python train.py --num_hidden_layers=8 --hidden_size=320 --n_experts=40 --experts_per_token=1 --d_expert=512 --d_shared_expert=0 --hidden_act="geglu" --moe_layers=[1, 3, 5, 7] --router_score="softmax" --normalize_top_k=false --routed_scale=1.0 --balance_loss=0.00143 --balance_bias=true --router_z_loss=0.0001 --init_std_router=0.0334 --lr_router=0.00177 --vocab_size=8192 --norm="layernorm" --norm_eps=1e-06 --tie_word_embeddings=false --optimizer="soap_variant" --learning_rate=0.00305 --beta1=0.95 --beta2=0.98 --max_grad_norm=1.0 --batch_tokens=131072 --max_seq_len=1024 --train_tokens=900500000 --max_steps=6871 --dataset="wikipedia_en"
Below are experts of layer 3 (counted from 0) of a mixture-of-experts language model. Rows are named router (the router's row for the expert), down (a neuron's output weights, with its number) and show model dimensions 80-159. Each number is 200 + 30 x the weight over its row's rms, rounded and kept within 0 to 999.
Before each expert's rows: "comes before" lists some tokens at least twice as common just after its tokens as in all text. This comes from a sample of Wikipedia text that the model never trained on. Tokens count by the router's weight.

# expert 2
comes before: " |", ".", "%", ")", ",", "–"
router,205,197,232,237,225,127,219,194,187,221,169,207,197,213,202,186,169,175,188,232,163,165,193,229,159,262,278,182,199,237,197,249,250,225,251,194,214,212,200,217,185,261,180,170,226,255,172,189,192,204,246,267,192,178,179,199,209,207,144,200,153,179,187,247,234,156,204,186,169,222,176,229,210,216,164,159,194,153,182,244
down0,179,175,169,202,210,170,183,186,152,210,206,140,179,229,239,220,144,221,216,204,201,187,146,220,249,202,221,197,215,265,195,161,242,207,199,228,244,204,235,249,210,254,187,168,176,200,179,240,215,192,169,214,198,148,194,215,225,199,215,199,259,195,231,229,244,192,216,193,186,206,211,183,211,202,210,227,194,157,155,210
down1,191,197,154,222,192,230,179,116,170,209,239,195,161,235,191,227,186,195,185,205,200,195,206,291,203,208,173,182,192,160,162,214,218,237,219,198,175,157,192,232,180,185,252,197,180,200,180,230,255,195,269,204,186,189,222,204,219,159,164,240,151,226,195,231,211,193,220,207,222,130,214,190,211,189,138,261,225,165,190,233
down2,168,191,212,202,229,199,146,222,256,232,213,215,163,201,207,181,228,168,204,249,239,180,171,200,224,220,224,175,209,180,180,209,239,204,245,118,245,204,167,242,216,185,192,231,167,227,262,220,208,252,169,240,187,190,188,168,185,263,187,190,190,262,217,181,139,228,203,199,229,194,171,177,173,209,166,181,188,266,249,203
down3,212,210,211,153,227,194,225,171,241,200,215,202,211,180,200,203,224,175,214,196,151,223,191,146,230,176,224,268,234,203,191,215,203,188,250,224,238,183,202,241,198,228,207,216,196,220,190,245,211,193,207,205,180,215,185,187,201,225,234,187,212,153,191,208,224,241,219,213,205,162,173,164,239,171,225,184,218,231,221,272
down4,196,179,237,160,234,233,237,229,198,178,154,207,186,235,181,161,243,159,127,206,210,218,223,222,180,216,218,190,188,204,250,215,231,169,260,195,205,224,214,211,175,226,196,195,190,206,159,202,171,167,211,163,148,194,175,236,201,177,199,209,210,199,190,193,223,196,207,216,195,248,204,170,226,216,167,132,187,233,218,177
down5,190,208,237,195,241,239,136,206,205,200,231,232,233,221,150,201,216,167,184,237,215,247,230,170,190,194,174,201,163,210,226,209,147,178,222,191,203,177,217,202,243,168,223,217,191,193,217,244,221,190,234,191,226,191,203,155,205,226,233,251,200,199,205,128,191,178,180,158,237,228,241,170,159,214,188,194,191,179,210,172
down6,193,230,160,158,177,199,186,217,189,165,223,211,173,227,250,213,204,241,188,155,223,225,192,230,176,172,212,155,204,200,137,220,208,211,226,248,158,195,170,231,163,224,151,191,173,258,207,238,268,184,165,224,254,201,278,232,231,180,154,204,219,166,202,220,234,198,190,165,226,218,213,228,209,208,195,235,187,226,220,196
down7,216,259,196,172,174,207,215,256,189,205,225,139,140,219,209,207,192,167,194,189,212,239,212,208,221,156,176,170,184,213,223,191,181,231,150,216,218,267,196,192,228,177,228,209,187,188,245,216,217,159,230,190,198,132,168,211,232,220,137,223,200,208,216,198,184,200,212,172,217,200,226,148,170,174,256,241,217,294,249,184
down8,188,201,219,206,194,154,261,177,182,118,123,154,234,145,218,157,228,235,230,192,221,176,207,127,219,215,202,225,255,243,196,241,221,155,159,176,214,159,220,166,220,178,256,209,212,153,232,203,229,177,225,188,206,153,158,197,183,223,200,183,207,193,169,194,208,174,232,250,207,184,197,252,210,206,200,227,180,210,184,195
down9,242,191,186,194,209,180,138,207,214,256,179,176,185,236,216,199,191,191,179,174,134,182,188,202,204,212,191,237,159,181,267,196,190,204,205,222,219,254,195,191,225,213,252,158,185,217,205,174,177,168,160,188,220,227,183,211,218,210,190,188,208,192,197,202,228,252,214,198,158,209,249,135,176,196,222,162,215,244,182,168
down10,233,157,236,168,221,152,164,170,143,242,206,217,236,200,175,180,201,253,230,219,178,204,177,169,212,195,216,250,201,174,249,163,180,176,232,246,226,216,210,170,211,195,203,248,238,248,243,194,206,174,165,159,160,197,227,132,192,190,294,221,221,198,217,221,153,179,166,141,240,184,197,178,195,217,236,209,206,201,225,220
down11,150,164,189,218,174,243,213,183,221,239,194,208,216,264,153,113,240,192,195,168,168,218,150,212,205,188,214,202,180,196,297,202,197,200,157,272,226,202,187,231,191,195,202,193,199,164,215,227,192,235,198,178,195,211,257,160,224,270,168,180,191,217,189,195,164,227,159,189,214,192,220,192,174,230,230,246,239,207,214,209
down12,204,217,185,174,177,182,221,140,176,150,192,181,201,136,178,212,144,230,247,239,133,255,209,236,218,202,152,183,194,106,215,244,202,215,209,186,182,182,189,180,214,171,231,182,186,242,205,257,228,253,202,251,157,230,194,208,212,244,178,144,173,221,157,231,206,232,192,224,166,151,153,155,155,195,199,191,225,201,206,168
down13,227,202,136,194,139,229,206,171,231,162,177,207,209,251,172,193,195,190,163,254,180,227,194,181,213,170,188,195,218,205,227,208,203,211,247,165,202,225,200,179,281,228,231,176,258,172,144,199,217,170,212,190,188,204,168,231,176,190,216,173,204,293,173,189,169,204,184,281,239,171,246,236,212,200,218,202,179,190,224,175
down14,211,157,195,169,185,214,162,168,199,202,199,178,150,164,216,221,228,137,193,158,185,252,187,221,198,238,178,151,204,187,215,176,231,211,239,243,179,215,233,222,215,199,250,203,220,165,195,229,176,203,238,181,217,182,222,185,195,170,188,191,214,180,201,218,264,201,177,182,233,145,203,230,213,231,235,242,241,227,243,239
down15,202,175,218,215,239,195,192,289,234,246,192,210,229,217,200,253,236,248,214,191,209,158,251,218,193,200,196,164,192,217,185,205,194,246,155,212,143,185,235,192,202,212,181,225,222,198,165,269,223,178,228,159,167,184,194,177,236,194,192,176,253,202,215,144,167,197,214,213,192,187,239,161,157,215,148,187,256,123,174,189
down16,177,190,210,148,186,211,227,193,232,215,193,187,213,170,246,208,219,201,209,209,158,183,183,216,183,229,205,212,212,199,213,117,201,169,209,216,190,218,191,201,200,234,187,211,183,224,191,222,235,215,174,208,185,208,219,199,222,185,212,219,215,225,155,243,175,210,226,238,190,214,211,167,193,189,172,199,203,143,235,190
down17,232,165,186,181,173,166,186,219,168,163,142,225,213,192,163,179,204,187,211,225,203,216,187,171,179,205,198,200,189,228,236,206,238,197,214,195,192,179,204,162,189,207,237,136,232,245,183,209,261,157,190,212,173,150,204,199,232,238,137,203,156,207,243,266,166,180,172,229,202,140,220,238,188,229,217,229,226,220,210,204
down18,214,220,233,202,198,202,201,163,177,143,182,246,173,221,251,196,193,178,150,253,217,178,244,165,204,199,188,205,176,234,252,145,177,196,217,202,214,164,124,142,192,160,234,184,203,208,258,212,238,233,222,189,213,227,224,251,206,325,179,202,244,225,211,224,151,252,222,220,195,182,222,197,208,221,180,220,136,147,243,174
down19,239,197,228,221,187,229,218,215,222,209,166,212,154,202,179,267,167,187,197,181,174,187,150,179,180,178,151,178,182,208,202,194,151,215,228,224,233,170,239,214,166,154,176,195,233,163,161,178,180,246,154,180,207,203,192,226,221,190,238,137,136,191,206,256,187,212,215,225,174,217,203,184,230,190,168,185,174,190,222,200
down20,241,152,174,174,209,162,208,201,180,91,204,186,181,210,169,166,214,171,185,182,233,214,148,171,135,192,209,190,197,200,202,186,239,216,218,191,236,197,211,225,176,192,192,230,144,139,201,199,213,226,181,186,152,217,152,191,215,193,215,213,191,223,172,226,182,174,199,210,213,221,230,154,185,191,211,189,152,198,223,201
down21,197,177,238,190,215,159,192,193,173,197,157,184,165,213,182,185,155,243,237,176,258,187,166,182,254,159,162,211,209,233,158,205,238,179,206,209,171,173,223,214,181,210,185,223,184,201,185,238,198,209,199,161,200,188,202,195,209,143,206,207,196,188,174,211,239,157,193,167,242,265,238,171,193,191,177,174,216,182,151,244
down22,235,197,200,196,207,194,186,287,170,135,196,182,198,230,178,180,194,281,172,154,203,159,223,204,183,175,201,237,241,231,202,140,213,233,147,233,227,188,123,173,156,242,196,219,163,259,209,197,224,149,169,208,188,224,243,180,211,201,219,200,195,156,186,180,235,262,198,192,164,204,240,213,150,148,186,164,241,231,186,208
down23,224,248,229,235,219,217,178,206,193,186,187,160,153,255,217,182,204,214,183,163,268,245,200,159,207,233,159,272,222,136,168,166,221,169,151,189,144,152,171,256,187,248,153,173,167,186,200,231,212,219,209,179,219,175,199,195,168,180,204,168,213,161,215,210,217,281,178,200,254,148,236,144,150,184,201,174,237,154,166,227
down24,192,174,277,199,208,206,188,206,202,174,188,193,186,169,215,216,216,210,214,241,153,224,200,215,221,212,166,174,176,226,245,174,222,246,196,198,166,211,202,177,186,171,232,129,215,129,236,181,220,226,183,195,193,221,216,247,174,198,184,153,161,245,202,195,155,232,189,207,179,161,193,223,209,213,162,226,214,193,184,166
down25,220,217,232,194,181,178,162,213,160,163,174,221,174,175,181,190,225,252,180,226,163,202,180,185,193,196,191,174,221,178,245,221,214,178,250,225,157,191,193,199,223,186,232,161,247,103,167,186,237,242,238,190,265,254,197,143,214,226,168,196,212,205,214,199,178,142,206,178,233,141,177,174,210,249,257,189,169,197,244,216
down26,175,197,232,217,142,223,196,189,180,193,233,222,162,234,176,223,209,213,195,227,153,208,242,192,256,218,193,250,186,211,190,189,142,185,209,140,212,176,179,186,184,229,232,201,189,219,187,190,183,186,164,199,238,180,228,198,220,214,166,223,175,212,199,187,193,180,212,186,241,188,220,204,243,166,210,184,224,194,179,151
down27,217,129,177,180,184,171,179,209,208,162,206,177,200,197,220,223,169,227,199,174,165,164,195,126,234,183,193,160,204,199,131,192,171,191,192,170,205,243,220,191,191,242,229,236,170,270,230,241,207,197,176,228,195,156,247,277,198,276,134,182,249,165,216,224,155,201,165,232,201,114,209,184,242,171,253,192,165,203,218,173
down28,185,206,240,169,218,232,201,224,175,187,225,206,207,201,223,188,177,202,243,257,148,190,219,218,241,201,226,210,243,196,200,167,176,174,183,183,252,211,219,226,192,204,211,227,246,236,201,181,195,172,165,224,166,129,198,221,195,129,188,239,171,217,204,190,202,214,195,237,202,249,238,193,209,181,177,198,239,195,180,161
down29,234,178,156,163,217,193,173,219,167,225,154,200,203,215,284,190,224,217,170,243,155,238,187,202,204,237,141,201,200,137,185,176,261,183,182,215,203,213,172,190,180,192,165,203,217,227,172,180,182,173,252,172,163,166,215,240,227,179,205,169,218,169,233,239,202,183,160,250,198,206,243,160,191,209,202,205,145,223,239,196
down30,248,135,233,182,183,192,180,213,195,166,204,222,257,215,193,209,188,234,223,239,200,181,246,170,202,188,146,202,202,250,176,199,240,205,249,194,151,210,167,248,158,177,194,211,194,237,198,251,204,190,211,200,179,168,169,209,206,219,255,224,184,233,206,193,230,223,205,213,184,208,156,158,197,142,169,155,214,241,200,182
down31,180,191,181,178,200,135,224,133,214,255,206,210,190,184,212,136,204,158,164,162,212,142,179,198,187,228,200,236,158,190,270,133,179,153,182,164,140,222,195,194,177,181,263,194,184,185,163,190,192,161,232,228,239,210,222,168,207,196,214,230,214,253,159,214,150,141,218,163,234,158,175,196,180,163,196,221,193,168,204,128
down32,221,177,194,165,201,249,203,215,212,215,209,235,214,193,167,215,215,186,221,218,245,187,229,175,254,169,202,231,173,226,187,214,130,241,199,193,160,259,220,219,194,219,183,155,195,242,182,200,171,141,248,220,218,176,210,199,228,236,230,205,219,194,231,217,204,154,201,193,161,180,119,244,221,246,187,247,211,202,155,234
down33,202,177,143,217,165,182,211,148,194,147,212,201,222,157,222,244,214,186,201,190,172,249,211,214,196,240,199,209,213,240,199,217,162,263,230,219,201,213,186,161,208,147,198,183,218,214,158,196,153,245,170,175,233,229,193,225,193,202,165,169,192,223,190,190,189,168,205,264,206,138,144,196,222,232,182,255,244,216,174,190
down34,214,193,182,178,205,212,249,154,235,173,154,226,181,219,179,193,227,219,247,282,179,242,271,194,192,248,230,199,208,203,188,208,157,200,192,201,149,263,212,162,206,177,245,158,161,177,261,206,169,186,171,222,144,256,205,124,168,137,192,189,152,209,171,165,180,172,173,257,217,207,222,190,188,152,175,188,200,222,167,196
down35,208,195,217,205,150,145,253,168,224,200,179,202,216,203,197,190,217,195,165,232,212,249,185,172,214,189,260,264,228,166,161,206,164,164,237,188,177,193,162,217,172,186,173,213,218,233,269,223,213,183,187,224,149,213,166,219,179,250,155,276,219,183,184,175,172,233,177,232,212,233,196,219,180,191,164,205,187,255,249,167
down36,207,175,281,189,171,195,244,156,236,209,206,271,198,256,192,186,239,184,237,162,243,213,208,165,224,255,165,147,207,195,219,197,155,187,170,199,217,234,217,254,251,170,205,203,236,210,140,186,169,236,203,221,157,235,231,150,196,174,192,279,189,197,170,241,218,234,157,193,176,212,181,175,215,223,173,196,189,206,216,164
down37,207,211,206,200,210,194,202,169,170,226,172,222,187,173,201,215,221,228,179,193,240,247,182,156,210,163,207,230,157,250,155,261,173,145,187,203,238,199,214,221,190,166,169,222,185,185,241,244,247,226,150,189,194,164,218,233,251,273,195,156,204,178,216,147,153,200,196,156,189,231,206,185,198,207,215,162,142,215,202,217
down38,192,242,154,228,226,166,204,260,251,196,208,237,141,198,188,207,189,207,202,187,179,141,230,194,222,256,210,218,194,225,206,160,239,191,227,158,142,234,171,210,160,248,189,218,202,246,228,195,148,208,239,220,208,213,194,175,167,214,174,212,189,150,200,196,233,221,178,186,221,211,136,214,160,229,174,191,217,202,226,198
down39,200,171,208,210,220,235,174,178,186,199,210,186,196,216,220,184,199,193,223,230,211,176,175,186,221,193,209,206,205,221,144,266,185,156,202,188,225,234,182,208,261,119,172,134,238,255,183,234,196,175,206,217,199,175,174,204,173,253,170,176,219,218,199,205,221,227,217,209,228,212,182,210,220,246,259,196,185,195,231,208